{"normalize_top_k": false, "routed_scale": 4.0, "balance_bias": false, "init_std_router": 0.00975, "norm_eps": 1e-06, "optimizer": "muon_variant", "beta1": 0.93, "batch_tokens": 131072, "train_tokens": 439500000}
Below are experts of layer 6 (counted from 0) of a mixture-of-experts language model. Rows are named router (the router's row for the expert), gate (a neuron's input weights, with its number), up (a neuron's input weights, with its number) and show model dimensions 0-95. Each number is 200 + 40 x the weight over its row's rms, rounded and kept within 0 to 999.
Before each expert's rows: "mostly gets" lists some tokens that are sent to it at least half of the time. This comes from a sample of Wikipedia text that the model never trained on.

# expert 16
mostly gets: " was", " has", " is", " had", " have", " been"
router,157,196,227,237,177,191,179,188,200,143,138,187,204,261,224,132,197,149,259,146,241,184,238,221,216,175,186,247,206,167,155,145,245,215,189,271,181,214,158,187,244,213,240,224,182,136,178,165,238,233,247,174,159,191,160,308,227,214,225,260,167,216,247,166,167,165,152,155,191,226,188,145,246,213,210,165,244,223,170,155,134,149,286,251,264,178,270,239,236,198,235,228,194,128,172,152
gate0,201,207,197,170,105,261,202,213,152,150,116,210,276,193,196,199,206,175,244,170,221,208,234,171,184,201,142,257,235,241,242,164,159,195,225,300,214,170,159,233,198,189,169,172,200,203,164,240,256,238,176,155,163,261,144,203,150,221,187,273,259,141,238,237,207,188,220,163,264,174,206,217,183,218,204,148,258,208,253,232,179,158,202,213,262,190,287,197,129,215,214,199,223,178,280,136
up0,184,217,212,213,211,156,265,202,237,220,290,261,207,169,176,211,182,291,216,190,184,203,139,167,213,163,230,186,133,157,169,247,218,203,146,185,162,228,178,209,164,225,181,164,132,215,257,200,200,258,180,215,204,228,125,122,184,241,243,168,196,208,179,216,247,151,147,269,98,177,135,206,162,218,173,183,143,171,212,259,219,168,153,243,135,185,119,204,225,230,143,148,218,243,209,231
gate1,145,208,218,194,243,169,130,200,206,232,261,189,222,172,228,167,200,211,287,209,195,253,199,216,177,265,205,219,216,131,263,123,116,187,181,188,249,277,204,184,198,246,137,152,206,241,171,246,284,193,243,183,195,212,178,294,149,222,150,231,186,251,178,232,201,257,124,146,193,199,175,189,227,195,193,247,230,187,169,182,142,125,198,256,225,173,199,214,151,243,236,202,264,234,194,151
up1,255,196,193,222,188,213,215,228,166,225,178,259,224,157,118,255,186,176,107,173,251,200,157,217,216,261,233,201,142,238,216,260,246,253,150,181,88,195,201,173,212,122,238,230,97,251,261,271,156,176,173,222,183,217,211,185,229,220,161,158,164,191,222,215,174,155,184,211,232,261,266,206,166,172,200,191,163,169,203,246,248,192,219,185,182,181,113,146,221,192,185,132,188,227,178,196

# expert 1
mostly gets: "′", "5", "7", "8", "6", "4"
router,149,168,227,226,155,197,275,207,191,137,193,235,178,232,237,160,144,160,214,197,277,179,238,243,243,165,178,258,193,191,115,175,219,238,177,222,186,208,191,157,236,217,232,220,184,125,143,177,231,268,203,120,186,162,198,204,235,254,222,253,187,214,207,143,188,150,176,132,244,226,130,147,252,230,187,163,188,242,127,132,151,151,237,278,235,156,213,256,214,170,220,204,223,153,185,169
gate0,209,168,217,155,221,197,137,221,187,143,181,231,182,204,248,224,253,143,256,166,189,206,213,158,292,211,169,228,241,231,110,224,200,238,233,197,260,187,258,227,197,199,223,200,209,204,157,266,239,166,202,105,275,173,174,223,161,273,184,211,253,210,234,196,267,114,207,168,189,134,179,249,200,215,201,208,227,171,202,146,199,119,194,227,209,193,224,197,279,132,153,198,263,209,212,274
up0,182,222,174,310,220,246,193,204,246,239,149,153,171,191,183,252,161,249,183,149,217,161,202,226,185,147,195,154,191,203,205,238,188,211,241,148,240,291,226,157,175,189,272,210,175,201,146,180,151,227,182,266,123,208,259,202,228,145,285,234,153,215,128,184,171,278,185,213,168,204,174,148,154,233,220,166,164,228,196,132,216,161,277,130,206,222,211,267,182,214,156,194,209,218,191,175
gate1,221,192,187,154,175,168,218,203,209,186,188,250,234,269,288,231,127,226,267,176,195,199,160,197,184,228,208,229,173,181,123,238,160,259,146,131,203,182,180,187,187,250,180,202,238,241,204,116,191,270,198,153,188,137,219,194,193,227,257,189,215,173,190,131,244,203,158,256,204,134,157,218,202,146,168,280,149,213,158,231,146,272,215,241,204,196,193,147,184,220,163,205,306,169,237,158
up1,213,273,185,164,197,203,218,204,191,184,202,158,204,263,258,142,196,224,247,258,180,160,238,274,262,171,134,226,225,121,147,211,277,216,172,156,218,112,214,217,134,246,201,211,173,242,247,211,197,220,227,218,246,223,253,173,141,262,157,236,163,215,226,178,273,154,214,209,193,159,249,183,183,214,172,136,155,177,225,222,154,185,158,180,212,159,205,162,106,264,217,205,222,248,263,196

# expert 18
mostly gets: "ities", " children", " people", "ians", " events", "ants"
router,169,175,223,205,127,229,245,241,222,158,187,193,164,216,233,178,202,173,237,121,212,152,220,256,247,145,144,213,178,176,166,159,235,205,135,205,165,223,154,149,237,202,246,218,168,171,177,150,248,193,264,146,159,204,147,241,175,226,233,240,185,216,201,144,173,180,176,156,234,248,127,153,239,270,133,161,198,258,129,169,162,117,213,242,214,183,231,251,227,158,226,259,238,144,149,173
gate0,226,173,206,140,169,210,186,263,144,146,209,190,101,182,203,224,172,199,244,209,227,158,171,213,256,150,222,227,249,177,157,205,234,113,165,112,133,197,157,171,227,189,234,169,146,224,257,139,217,181,269,143,236,221,173,200,139,180,200,206,137,166,211,207,222,259,190,261,159,245,169,185,146,320,163,227,202,268,170,251,230,230,169,200,226,199,187,172,222,183,236,223,226,194,157,183
up0,113,200,230,209,176,192,213,215,208,261,188,186,229,180,186,127,188,175,161,138,218,265,215,221,237,231,216,217,252,244,167,142,236,170,207,210,254,84,233,256,233,212,207,206,253,212,194,268,202,143,148,268,189,236,178,200,231,179,207,224,178,242,214,165,110,196,225,213,217,136,222,164,283,145,233,217,190,222,196,197,180,243,160,141,234,168,291,269,193,149,163,202,181,216,184,271
gate1,238,222,225,250,181,177,214,200,290,215,211,252,180,202,232,259,125,189,237,172,179,202,162,249,250,236,231,161,191,189,309,183,175,301,196,177,210,241,154,162,188,185,187,195,227,198,159,175,237,229,233,246,279,247,124,253,224,256,225,142,188,210,263,223,123,225,218,187,175,214,237,253,136,207,187,245,167,238,250,148,200,194,261,195,203,240,239,262,144,225,223,245,222,228,208,177
up1,157,223,275,167,253,229,193,190,161,184,216,265,194,224,194,118,244,229,168,186,304,145,219,162,129,175,232,204,211,117,192,275,186,204,241,161,199,243,146,243,180,170,219,190,201,247,234,222,194,190,247,189,223,99,279,186,195,157,255,155,220,226,173,239,182,179,232,183,146,229,303,239,214,227,173,161,135,147,210,229,192,218,247,182,227,218,221,128,197,181,236,211,190,233,231,182

# expert 10
mostly gets: " which", " where", " when", " while", " until", " but"
router,173,173,220,202,197,233,202,259,202,143,162,208,127,236,223,149,183,191,287,158,227,179,239,255,280,138,186,230,140,173,168,143,225,221,158,272,153,212,184,160,223,225,251,253,158,155,167,187,256,207,279,120,153,211,188,216,203,241,213,193,152,222,196,130,185,181,166,186,236,268,164,198,251,228,174,120,202,258,177,136,153,165,236,214,220,187,220,237,205,143,249,232,194,164,162,172
gate0,201,176,218,247,236,270,251,121,138,172,166,202,246,178,179,186,275,283,181,204,131,212,212,160,254,183,240,211,183,204,230,143,219,240,222,214,235,202,184,130,165,205,195,171,236,150,148,181,141,164,188,118,155,216,224,205,241,214,237,192,147,184,215,174,213,213,254,164,187,198,173,170,204,160,170,208,193,175,121,94,187,176,218,179,289,124,208,199,235,230,299,233,194,158,179,212
up0,178,164,117,241,226,195,192,201,136,71,260,138,230,243,218,169,270,271,250,261,187,108,178,194,207,143,201,196,147,237,266,199,195,207,200,212,159,147,232,102,257,181,254,228,177,215,211,194,202,217,178,183,163,206,236,250,202,167,171,204,180,126,173,183,201,207,237,233,155,153,205,242,196,248,185,197,188,186,233,196,192,223,250,185,206,191,177,183,138,203,252,198,196,123,167,136
gate1,271,190,212,152,276,194,162,224,220,197,168,170,88,178,187,162,187,160,259,180,208,184,187,192,316,218,204,209,200,149,151,202,168,160,159,217,201,174,203,181,235,183,267,234,214,249,236,113,198,205,276,164,224,215,172,232,278,165,162,211,191,254,214,207,243,195,121,196,185,212,215,198,315,129,229,188,210,173,246,219,150,155,200,168,181,188,242,226,233,226,140,255,201,233,176,220
up1,176,213,214,272,259,220,252,218,160,118,217,257,254,165,157,208,249,205,185,212,106,183,253,142,186,196,234,211,217,208,232,153,223,217,254,204,226,264,208,202,188,204,155,215,222,184,238,208,174,246,237,147,189,170,203,235,187,164,226,115,221,171,190,177,164,241,220,233,250,140,196,154,152,222,208,263,171,211,102,169,239,184,184,255,259,165,153,158,268,168,254,166,266,182,146,260

# expert 12
mostly gets: " World", "FA", " NR", "F", " F", " AR"
router,182,155,209,202,130,224,258,238,232,168,154,274,171,220,216,210,146,166,248,190,248,149,242,229,210,154,141,208,178,160,163,162,261,258,176,212,127,286,176,178,254,200,245,262,168,147,179,195,220,221,273,145,118,167,149,220,200,216,212,230,202,213,171,200,169,166,151,146,219,195,176,137,229,218,198,110,210,238,153,174,191,157,255,190,236,197,279,199,206,213,239,227,226,193,133,159
gate0,271,168,179,314,136,251,228,244,194,217,152,214,119,208,214,275,232,202,220,196,223,242,246,184,268,176,157,173,146,168,142,166,300,175,212,167,208,151,245,182,243,257,187,170,203,240,218,227,216,228,180,173,138,151,198,213,218,186,266,221,225,199,159,247,192,184,93,181,209,231,204,224,215,223,258,203,205,242,176,201,210,220,237,118,259,234,240,189,206,197,181,217,190,184,116,189
up0,262,164,230,224,241,176,214,143,217,171,183,217,236,205,161,176,170,177,184,239,198,198,241,149,197,235,259,122,204,141,173,162,190,173,178,187,191,227,159,238,214,198,202,201,135,156,167,261,204,233,193,189,239,157,240,213,229,285,128,226,223,150,224,145,166,254,275,225,192,215,288,159,221,181,210,276,208,247,273,197,170,124,209,211,147,129,108,255,192,147,187,162,237,162,170,206
gate1,250,159,203,196,139,132,247,212,236,242,253,165,217,185,113,251,230,264,205,181,200,168,281,263,226,281,174,223,132,197,224,174,281,166,256,269,159,225,173,183,241,230,218,255,214,208,237,170,189,213,228,201,178,127,176,128,157,274,213,198,248,226,183,184,204,183,166,283,232,174,230,215,293,187,167,183,258,201,173,202,200,199,267,182,233,221,247,188,206,189,181,161,230,220,171,219
up1,180,183,164,206,246,262,241,168,166,97,245,196,164,185,198,230,197,166,185,210,251,177,196,239,198,144,233,190,261,197,292,211,147,262,138,184,158,226,188,183,168,225,183,307,197,251,203,165,235,215,210,173,193,142,208,157,188,129,160,218,164,202,208,159,184,160,239,179,147,154,180,169,161,267,167,131,170,219,159,187,161,233,235,235,141,162,174,248,217,234,269,163,229,276,245,232

# expert 13
mostly gets: " &", " (", "_{", "(", " '", " \""
router,163,192,244,223,189,222,233,253,203,168,192,203,150,254,240,159,174,186,216,189,221,203,233,225,251,141,153,208,183,159,214,171,254,279,173,297,159,231,178,175,232,164,233,223,136,159,199,186,225,214,214,160,174,216,167,247,200,257,259,240,182,243,190,138,157,135,151,182,218,194,138,178,251,273,168,156,188,269,123,138,154,157,215,292,253,149,244,227,223,174,232,217,186,147,176,174
gate0,157,146,209,210,219,110,199,211,168,235,165,270,185,259,157,191,222,184,221,224,168,270,212,127,161,189,150,235,202,184,271,265,248,228,257,167,225,158,212,249,194,187,199,224,194,225,191,189,152,138,197,171,141,150,171,178,229,191,243,153,191,268,170,157,196,160,256,194,257,205,202,186,248,185,238,125,202,214,212,253,113,171,162,246,267,202,196,144,180,119,201,208,280,169,185,244
up0,170,197,220,257,201,174,252,231,192,220,176,248,208,130,165,144,183,143,303,185,220,234,193,201,144,271,206,199,188,208,183,155,218,213,142,195,239,269,206,208,196,190,231,193,178,129,107,245,212,184,238,241,150,193,252,279,179,164,186,134,179,153,195,275,175,234,210,184,126,256,193,177,245,200,169,220,228,148,271,222,166,271,257,131,204,166,237,165,216,216,218,236,140,217,188,219
gate1,135,133,158,179,281,272,252,216,146,242,126,132,190,234,272,183,192,238,194,179,160,176,204,200,263,188,137,154,212,237,250,173,205,272,235,191,233,225,194,242,196,193,254,233,207,201,222,232,233,219,215,257,187,150,116,227,171,222,284,170,186,197,193,211,117,239,202,225,212,139,212,207,199,214,170,109,251,228,160,183,231,177,223,233,215,229,188,150,136,146,183,246,187,176,182,160
up1,144,164,158,177,108,172,192,217,206,274,171,99,219,168,256,130,192,183,197,167,162,220,237,175,258,225,90,230,182,199,177,225,245,216,211,188,191,275,192,241,199,120,239,158,146,267,151,189,232,250,194,215,174,211,195,282,159,169,217,206,209,136,213,174,193,175,159,263,179,157,225,204,185,241,230,157,158,216,178,199,259,198,191,229,161,236,172,150,154,275,184,251,181,211,207,189

# expert 2
mostly gets: " sh", " int", "-c", " cons", " exp", " h"
router,192,145,270,260,171,217,204,206,263,152,142,243,197,276,206,148,144,179,220,188,208,214,225,199,225,192,194,283,211,180,191,134,214,243,147,242,164,196,147,190,273,158,223,256,180,160,133,187,225,219,292,198,153,188,169,207,253,188,255,216,182,272,208,188,196,152,162,167,203,249,152,181,266,242,185,140,268,227,164,183,196,180,240,186,256,173,268,246,240,175,243,249,194,147,205,166
gate0,144,266,180,248,162,206,199,189,131,180,196,187,123,217,225,200,151,277,238,114,209,215,212,192,217,157,181,253,203,181,247,181,182,220,186,179,166,137,217,236,184,194,179,204,168,203,142,146,235,193,207,227,242,226,116,241,280,246,251,199,202,209,201,274,149,226,216,254,130,216,184,196,270,205,276,142,254,200,160,128,207,263,253,243,193,196,217,210,236,188,149,277,236,196,166,219
up0,146,228,309,149,256,238,210,136,206,217,252,220,168,139,195,199,226,142,142,252,193,236,226,171,189,190,216,216,176,116,168,236,195,153,139,169,253,274,190,154,213,209,200,164,154,192,178,172,182,221,279,293,244,194,223,185,159,204,144,101,200,213,125,203,205,201,235,163,194,181,234,179,198,256,215,181,214,214,177,238,170,149,226,219,230,235,244,221,150,151,263,159,203,233,156,184
gate1,182,226,245,243,219,214,244,186,208,115,174,186,237,208,207,210,209,198,196,197,162,232,268,237,252,167,144,290,241,238,131,137,161,177,218,121,116,167,231,161,240,194,185,215,182,244,169,182,228,192,238,212,130,195,182,120,229,263,258,167,242,196,277,227,232,235,191,170,173,134,155,203,218,225,194,171,197,218,198,179,251,163,230,228,238,167,129,206,175,226,117,229,163,275,167,224
up1,198,226,192,284,315,161,175,179,271,183,156,205,205,192,191,228,195,200,237,225,150,214,191,262,178,185,234,230,251,162,250,230,194,180,217,126,214,206,149,181,210,230,225,221,216,217,138,192,216,173,253,109,227,188,155,140,212,143,142,184,199,138,230,144,203,200,151,250,215,281,206,274,189,190,222,180,154,212,172,168,177,168,248,134,191,249,268,192,244,241,222,226,248,191,194,293

# expert 24
mostly gets: " name", " player", " member", " president", " Minister", " director"
router,160,147,242,221,165,246,232,261,206,165,183,233,200,228,188,139,174,206,244,176,235,128,240,230,252,178,184,216,139,157,165,172,205,209,198,186,150,228,177,169,242,219,238,242,189,184,173,172,263,218,237,162,185,186,133,229,197,227,227,259,177,230,221,175,166,173,164,187,301,236,136,146,251,209,142,183,169,218,120,196,150,89,220,232,247,112,217,235,230,182,253,235,259,191,166,157
gate0,272,194,239,198,218,270,165,173,166,217,182,235,219,243,240,149,207,201,232,163,225,255,233,167,198,207,125,126,193,208,174,224,165,264,192,260,177,226,161,202,257,234,192,252,241,148,228,79,197,215,169,172,144,164,146,245,216,174,206,230,160,197,161,216,227,273,216,160,188,184,169,205,197,170,245,210,156,227,177,176,188,144,165,192,240,165,210,104,217,209,144,227,319,240,161,190
up0,142,159,202,150,126,160,221,177,186,222,255,229,204,174,152,201,167,164,240,244,130,162,140,211,202,209,147,168,197,231,164,209,202,196,263,221,223,247,175,263,193,166,158,222,258,225,246,209,187,191,253,192,165,215,220,200,158,206,196,249,257,279,236,223,198,251,232,134,191,222,238,204,177,163,139,208,86,221,230,239,168,149,191,229,177,125,126,159,194,203,171,216,203,135,298,159
gate1,197,171,211,228,244,167,256,228,159,167,154,243,168,191,145,207,211,198,150,217,130,82,187,195,242,214,236,180,189,177,231,232,208,112,159,252,150,257,168,219,160,175,270,272,201,257,252,151,204,244,224,186,224,197,189,168,243,204,169,188,211,224,199,191,160,171,137,169,155,272,110,141,187,227,140,122,220,196,174,224,173,224,203,220,143,186,231,195,263,205,214,226,199,121,195,240
up1,270,193,176,256,139,209,141,161,156,222,194,162,263,195,160,228,256,274,152,156,100,195,233,191,178,204,211,190,210,191,197,185,207,165,180,180,176,228,140,184,236,178,219,195,232,160,244,54,149,164,231,165,188,141,160,249,153,202,236,240,216,194,223,233,210,140,153,265,199,213,199,192,175,182,142,183,222,228,166,225,192,199,167,259,181,193,235,175,223,298,190,241,218,284,183,197

# expert 20
mostly gets: " during", " his", " its", " their", " at", " the"
router,187,129,211,191,184,238,246,240,217,135,199,212,173,234,255,148,165,155,252,146,212,202,263,229,208,192,174,257,140,183,185,173,254,267,170,239,147,220,144,168,218,154,252,282,151,193,174,189,223,238,224,177,194,160,148,218,196,226,254,224,167,238,223,170,147,138,166,157,235,246,200,178,209,268,161,166,186,207,146,196,199,169,288,250,235,160,239,217,255,174,229,222,208,150,126,119
gate0,203,171,218,220,204,241,231,246,217,176,221,124,261,250,208,145,209,186,182,208,260,172,204,200,227,190,270,165,225,207,247,209,272,225,130,116,258,163,158,174,97,211,161,154,193,153,166,190,166,266,161,250,208,214,238,235,205,211,210,272,210,193,186,181,158,188,173,201,212,235,237,218,254,242,185,276,144,256,204,158,248,227,213,157,246,175,334,205,220,165,189,179,160,194,211,190
up0,285,251,225,125,201,195,168,210,188,115,221,134,179,215,199,213,203,213,211,200,203,132,159,245,200,208,213,185,206,278,256,225,144,234,160,218,214,167,217,227,195,186,145,193,232,185,170,220,217,199,167,175,142,223,168,210,252,274,215,154,210,221,213,224,158,198,203,183,206,156,197,246,256,172,135,251,184,234,200,110,159,201,267,174,279,185,305,164,237,264,161,172,269,238,219,268
gate1,162,182,247,129,292,221,207,215,226,183,164,173,183,183,216,175,181,196,230,179,232,173,305,282,163,233,179,201,142,180,185,248,209,210,154,203,150,142,161,218,192,120,145,242,167,224,177,245,188,175,216,210,219,144,162,218,255,140,169,221,247,247,194,182,123,260,246,233,168,188,268,147,244,178,196,147,207,164,211,250,156,188,241,139,176,136,150,214,237,240,176,185,118,194,200,201
up1,184,202,200,136,221,193,299,238,250,205,169,247,236,240,185,191,181,198,206,173,149,287,176,217,204,173,268,136,198,196,198,173,172,216,145,180,256,178,173,259,194,133,203,243,211,158,237,192,172,261,207,259,224,203,90,176,163,149,182,229,230,173,235,151,124,209,226,198,162,158,181,198,236,180,218,202,164,130,122,255,191,239,228,232,203,179,289,206,253,175,254,186,204,169,170,269

# expert 30
mostly gets: "The", "=", " The", " the", " as", " called"
router,169,101,240,223,198,219,207,232,227,134,190,228,194,234,220,153,200,174,207,163,201,195,230,217,232,142,192,243,103,168,165,178,267,230,155,237,131,232,175,175,197,147,254,245,181,183,167,162,245,225,205,171,191,186,146,237,176,254,274,231,162,238,254,135,138,132,164,173,229,244,144,184,197,208,179,198,190,241,174,148,173,177,287,245,211,139,226,235,241,197,269,232,192,183,146,146
gate0,166,149,295,218,255,203,273,171,159,147,245,170,225,207,226,221,120,232,151,156,194,141,193,203,184,178,268,200,146,283,168,232,216,276,186,230,140,241,164,224,181,156,192,172,210,181,154,135,183,238,223,242,259,186,185,160,189,192,269,303,242,193,219,133,210,168,190,200,183,186,218,221,226,247,213,233,220,249,186,161,196,241,265,171,201,184,146,179,213,204,268,260,201,223,204,145
up0,188,153,243,188,269,200,253,172,256,198,174,226,177,135,153,229,169,222,167,134,189,186,175,178,192,193,262,271,144,197,189,160,185,198,130,172,201,180,133,204,130,193,205,227,127,140,240,125,190,186,219,216,176,181,158,182,194,151,134,161,189,218,193,269,286,211,169,157,141,185,160,223,227,225,176,244,203,211,184,167,204,137,278,158,205,140,94,178,201,214,217,205,184,147,143,225
gate1,167,137,280,230,207,200,116,172,221,180,236,220,152,187,176,164,167,202,209,145,178,141,213,266,177,125,268,143,115,258,228,209,257,232,207,139,197,278,209,210,173,136,227,201,243,220,145,156,222,225,156,199,260,228,212,153,209,227,199,236,245,154,265,139,129,190,160,161,229,265,236,201,161,203,190,203,207,157,208,196,171,225,226,222,235,174,227,227,121,233,205,202,163,219,237,149
up1,194,158,203,150,170,160,147,186,245,200,212,202,214,204,181,175,160,253,177,158,209,128,203,197,215,137,138,103,145,162,214,234,213,173,259,164,171,217,217,188,179,135,186,213,154,206,117,122,217,245,186,159,204,163,176,136,116,192,215,173,265,187,270,138,109,183,138,223,225,230,182,202,188,208,162,134,156,136,164,179,163,146,254,184,269,223,197,231,194,168,208,176,199,196,237,176

# expert 19
mostly gets: " sq", " MPC", "′", " Website", " southern", " former"
router,169,184,238,200,177,194,307,197,212,150,210,233,156,227,230,179,109,162,213,150,207,164,230,202,233,168,179,236,139,162,164,154,204,235,167,227,189,235,196,173,177,203,230,256,139,198,181,168,236,237,184,154,168,166,191,240,166,243,237,244,161,243,202,176,158,178,153,143,200,200,129,130,279,217,140,163,197,221,125,150,169,181,302,263,230,124,194,230,228,147,237,225,235,167,170,191
gate0,113,164,254,238,210,158,191,203,206,152,187,247,176,228,223,156,263,141,215,248,187,183,194,230,193,234,214,268,184,290,162,258,142,242,130,193,168,163,206,237,140,215,196,179,178,232,143,208,289,207,163,267,254,250,208,83,213,218,204,302,190,190,228,185,192,209,200,131,239,240,167,220,241,255,152,207,214,223,170,223,146,182,255,191,217,211,230,196,178,165,209,251,215,175,197,209
up0,190,261,154,160,266,240,155,189,229,231,110,205,182,245,170,236,150,206,215,166,249,214,154,209,186,203,204,149,191,158,239,178,218,162,224,176,131,202,212,156,216,169,173,215,202,191,200,156,169,217,219,132,175,127,204,320,179,232,251,136,187,189,138,155,161,253,198,218,167,191,209,182,234,142,225,204,208,181,268,232,172,261,218,216,124,168,224,148,193,256,222,121,130,273,204,180
gate1,169,246,165,130,156,176,201,253,195,227,185,225,189,226,193,174,216,203,173,238,206,160,233,175,169,81,170,242,174,178,120,144,206,138,216,200,188,267,221,205,149,234,164,252,228,209,255,130,200,198,153,210,246,227,200,248,200,184,220,224,210,273,221,230,236,109,192,225,151,98,172,269,154,169,199,213,263,160,221,137,175,188,240,211,208,146,233,205,266,175,175,138,243,199,185,220
up1,166,181,249,256,223,242,180,214,245,150,295,258,216,128,261,217,198,186,237,177,247,281,207,160,205,249,169,159,162,245,198,179,108,166,212,182,249,127,174,188,228,187,252,135,202,238,168,189,203,163,203,200,221,232,130,154,155,186,200,225,191,145,239,234,186,210,201,150,235,264,272,124,160,179,223,225,227,200,223,148,205,184,181,211,236,239,232,237,128,295,186,200,175,224,201,188

# expert 23
mostly gets: "--", " —", " −", " —;", " you", " JPL"
router,157,188,220,230,142,210,222,212,202,163,189,211,165,272,219,177,164,144,221,161,223,181,240,240,216,173,188,240,188,183,141,152,231,219,117,229,170,220,145,184,236,194,263,245,148,160,166,185,256,227,266,143,138,182,183,219,234,276,281,206,175,232,207,128,170,166,176,170,235,236,155,129,272,213,152,181,235,226,179,170,163,147,230,272,236,178,246,207,253,170,222,217,230,146,168,120
gate0,219,246,163,135,157,249,191,182,199,184,163,156,224,176,150,201,211,150,167,217,233,261,276,179,147,219,184,212,218,153,174,146,161,206,116,141,216,201,187,204,246,167,278,264,137,217,171,124,230,213,234,185,242,199,164,161,152,181,241,162,230,94,199,144,140,124,233,228,185,170,157,133,216,148,174,243,210,162,208,259,168,161,218,215,228,193,224,169,264,228,202,214,240,180,248,193
up0,270,253,209,125,162,242,218,195,210,156,158,173,235,216,156,161,154,260,235,212,259,210,263,167,139,292,238,230,283,208,177,195,199,238,231,213,220,223,166,265,237,235,117,196,157,183,166,167,231,239,220,174,218,156,153,190,271,208,202,137,216,212,219,174,170,160,198,161,223,195,219,216,280,201,277,215,192,228,270,221,111,217,235,257,236,215,144,210,230,228,219,220,259,196,223,209
gate1,228,233,222,201,213,226,176,213,244,157,160,128,233,275,201,275,151,226,188,201,174,165,263,230,199,265,157,209,165,215,115,235,176,224,124,254,193,174,191,188,239,170,204,208,186,105,186,175,215,219,143,159,237,191,248,249,265,197,217,211,159,220,240,166,190,198,215,218,241,172,279,196,222,208,188,117,248,221,191,148,158,207,200,257,125,211,273,194,295,252,194,200,141,162,214,169
up1,188,161,148,194,199,195,187,230,173,233,156,221,188,184,266,183,284,202,223,199,227,256,199,174,235,188,241,159,152,166,224,174,217,187,260,124,154,188,218,180,186,163,240,232,180,316,235,200,159,218,229,200,179,208,111,166,169,176,221,140,253,159,97,213,189,205,173,195,172,237,248,184,216,251,195,267,171,205,173,224,216,182,231,135,256,174,100,178,118,245,223,222,185,264,170,241

# expert 27
mostly gets: " made", " won", " began", " used", " received", " took"
router,194,149,190,226,182,216,262,235,264,169,206,198,164,229,242,139,191,186,184,132,230,167,209,263,246,150,161,238,160,166,134,187,229,220,193,244,170,207,158,171,233,195,262,254,185,187,169,152,229,228,274,193,166,194,190,215,257,229,232,223,175,255,177,160,143,183,174,121,231,231,130,138,215,203,197,151,228,252,160,190,197,176,214,236,220,195,283,253,272,146,273,215,261,177,120,156
gate0,219,200,164,214,281,150,208,222,198,141,240,222,160,189,188,186,135,256,222,194,223,163,236,184,212,184,162,131,235,231,228,156,134,214,202,220,238,136,143,177,230,169,170,209,158,237,176,184,254,226,179,198,210,243,190,157,239,239,225,175,180,180,130,197,144,203,205,220,176,228,217,178,221,302,187,172,124,303,157,178,223,160,241,245,179,266,256,269,263,158,231,186,247,193,107,188
up0,150,190,213,193,129,269,197,193,128,282,175,224,199,166,257,158,264,167,172,262,274,206,245,271,203,152,234,281,160,115,294,262,202,169,218,189,170,172,228,182,197,209,259,195,189,219,232,161,210,165,121,209,233,222,179,185,205,176,219,258,208,194,266,200,152,223,196,173,176,117,149,185,202,169,184,200,199,124,256,177,197,186,154,229,222,176,157,202,185,161,170,220,158,220,246,209
gate1,202,254,144,200,185,161,136,245,200,170,167,120,248,195,212,172,181,164,183,186,221,212,120,216,183,109,144,194,217,217,192,245,229,242,200,161,242,134,181,223,216,176,237,142,143,225,223,262,248,264,259,161,175,186,203,177,188,169,154,236,148,300,212,220,276,179,222,197,177,253,150,207,225,264,184,231,159,233,189,205,157,186,226,190,151,217,216,185,237,88,236,274,213,220,207,189
up1,164,159,205,192,264,256,208,131,178,178,253,262,201,194,220,268,189,244,220,226,219,218,224,199,251,243,206,178,92,214,220,178,155,156,235,222,156,257,229,204,175,223,202,161,203,229,148,118,224,199,115,203,197,222,177,208,174,210,165,198,228,113,228,240,193,223,223,216,132,127,194,223,243,135,278,148,270,212,137,179,226,237,163,207,250,186,158,216,213,233,138,240,190,157,172,138

# expert 7
mostly gets: "\"", "',", "\",", "]", ")", "”"
router,159,169,252,195,163,216,226,260,202,156,180,216,196,261,253,133,171,140,220,165,219,205,237,250,191,139,151,221,135,170,176,158,259,215,135,246,159,200,188,192,235,202,205,217,152,153,195,191,225,246,252,146,183,176,170,225,219,213,297,255,153,263,203,138,172,167,130,182,245,214,173,144,222,245,168,168,201,280,166,216,181,151,215,258,225,142,234,256,201,171,205,258,211,130,159,163
gate0,180,124,234,242,231,205,211,251,151,210,144,253,214,201,233,147,147,185,131,212,271,264,180,139,121,213,180,169,119,218,215,127,219,205,256,157,198,171,214,183,247,186,229,154,210,191,186,254,262,122,176,190,150,123,195,258,223,244,155,197,226,208,226,189,263,222,196,187,256,176,222,136,306,206,192,170,169,250,198,240,234,144,215,207,199,156,213,171,223,191,181,162,225,229,213,236
up0,202,217,126,208,204,200,127,114,212,176,162,261,184,259,216,184,202,220,172,275,220,240,188,285,177,209,174,167,203,166,150,171,244,224,238,239,168,165,198,225,215,215,166,189,273,230,149,227,226,157,155,161,219,177,164,241,217,161,180,268,228,240,224,145,191,201,184,178,244,116,254,204,179,262,289,211,144,242,187,267,98,173,205,219,154,237,214,242,222,241,181,225,182,150,164,174
gate1,177,231,171,199,172,250,270,137,189,229,224,225,208,333,221,157,189,208,246,190,273,211,131,221,175,169,174,214,84,142,223,215,182,143,220,204,225,175,123,209,196,192,208,232,216,232,138,306,179,202,199,135,174,266,186,229,167,175,263,250,228,200,226,248,206,201,206,134,223,170,182,183,257,215,240,148,191,213,225,173,205,192,243,196,171,162,197,167,207,192,123,236,194,223,213,144
up1,208,264,164,211,197,225,280,261,253,187,223,237,159,218,204,181,245,214,164,141,177,157,259,165,124,144,150,173,189,221,175,237,191,226,198,203,151,158,196,179,234,225,104,214,196,207,235,264,191,209,252,224,202,231,263,225,134,174,147,146,257,200,198,282,218,190,235,120,244,178,230,222,235,156,219,227,178,229,140,183,233,202,196,204,292,97,192,163,247,194,204,221,195,238,164,230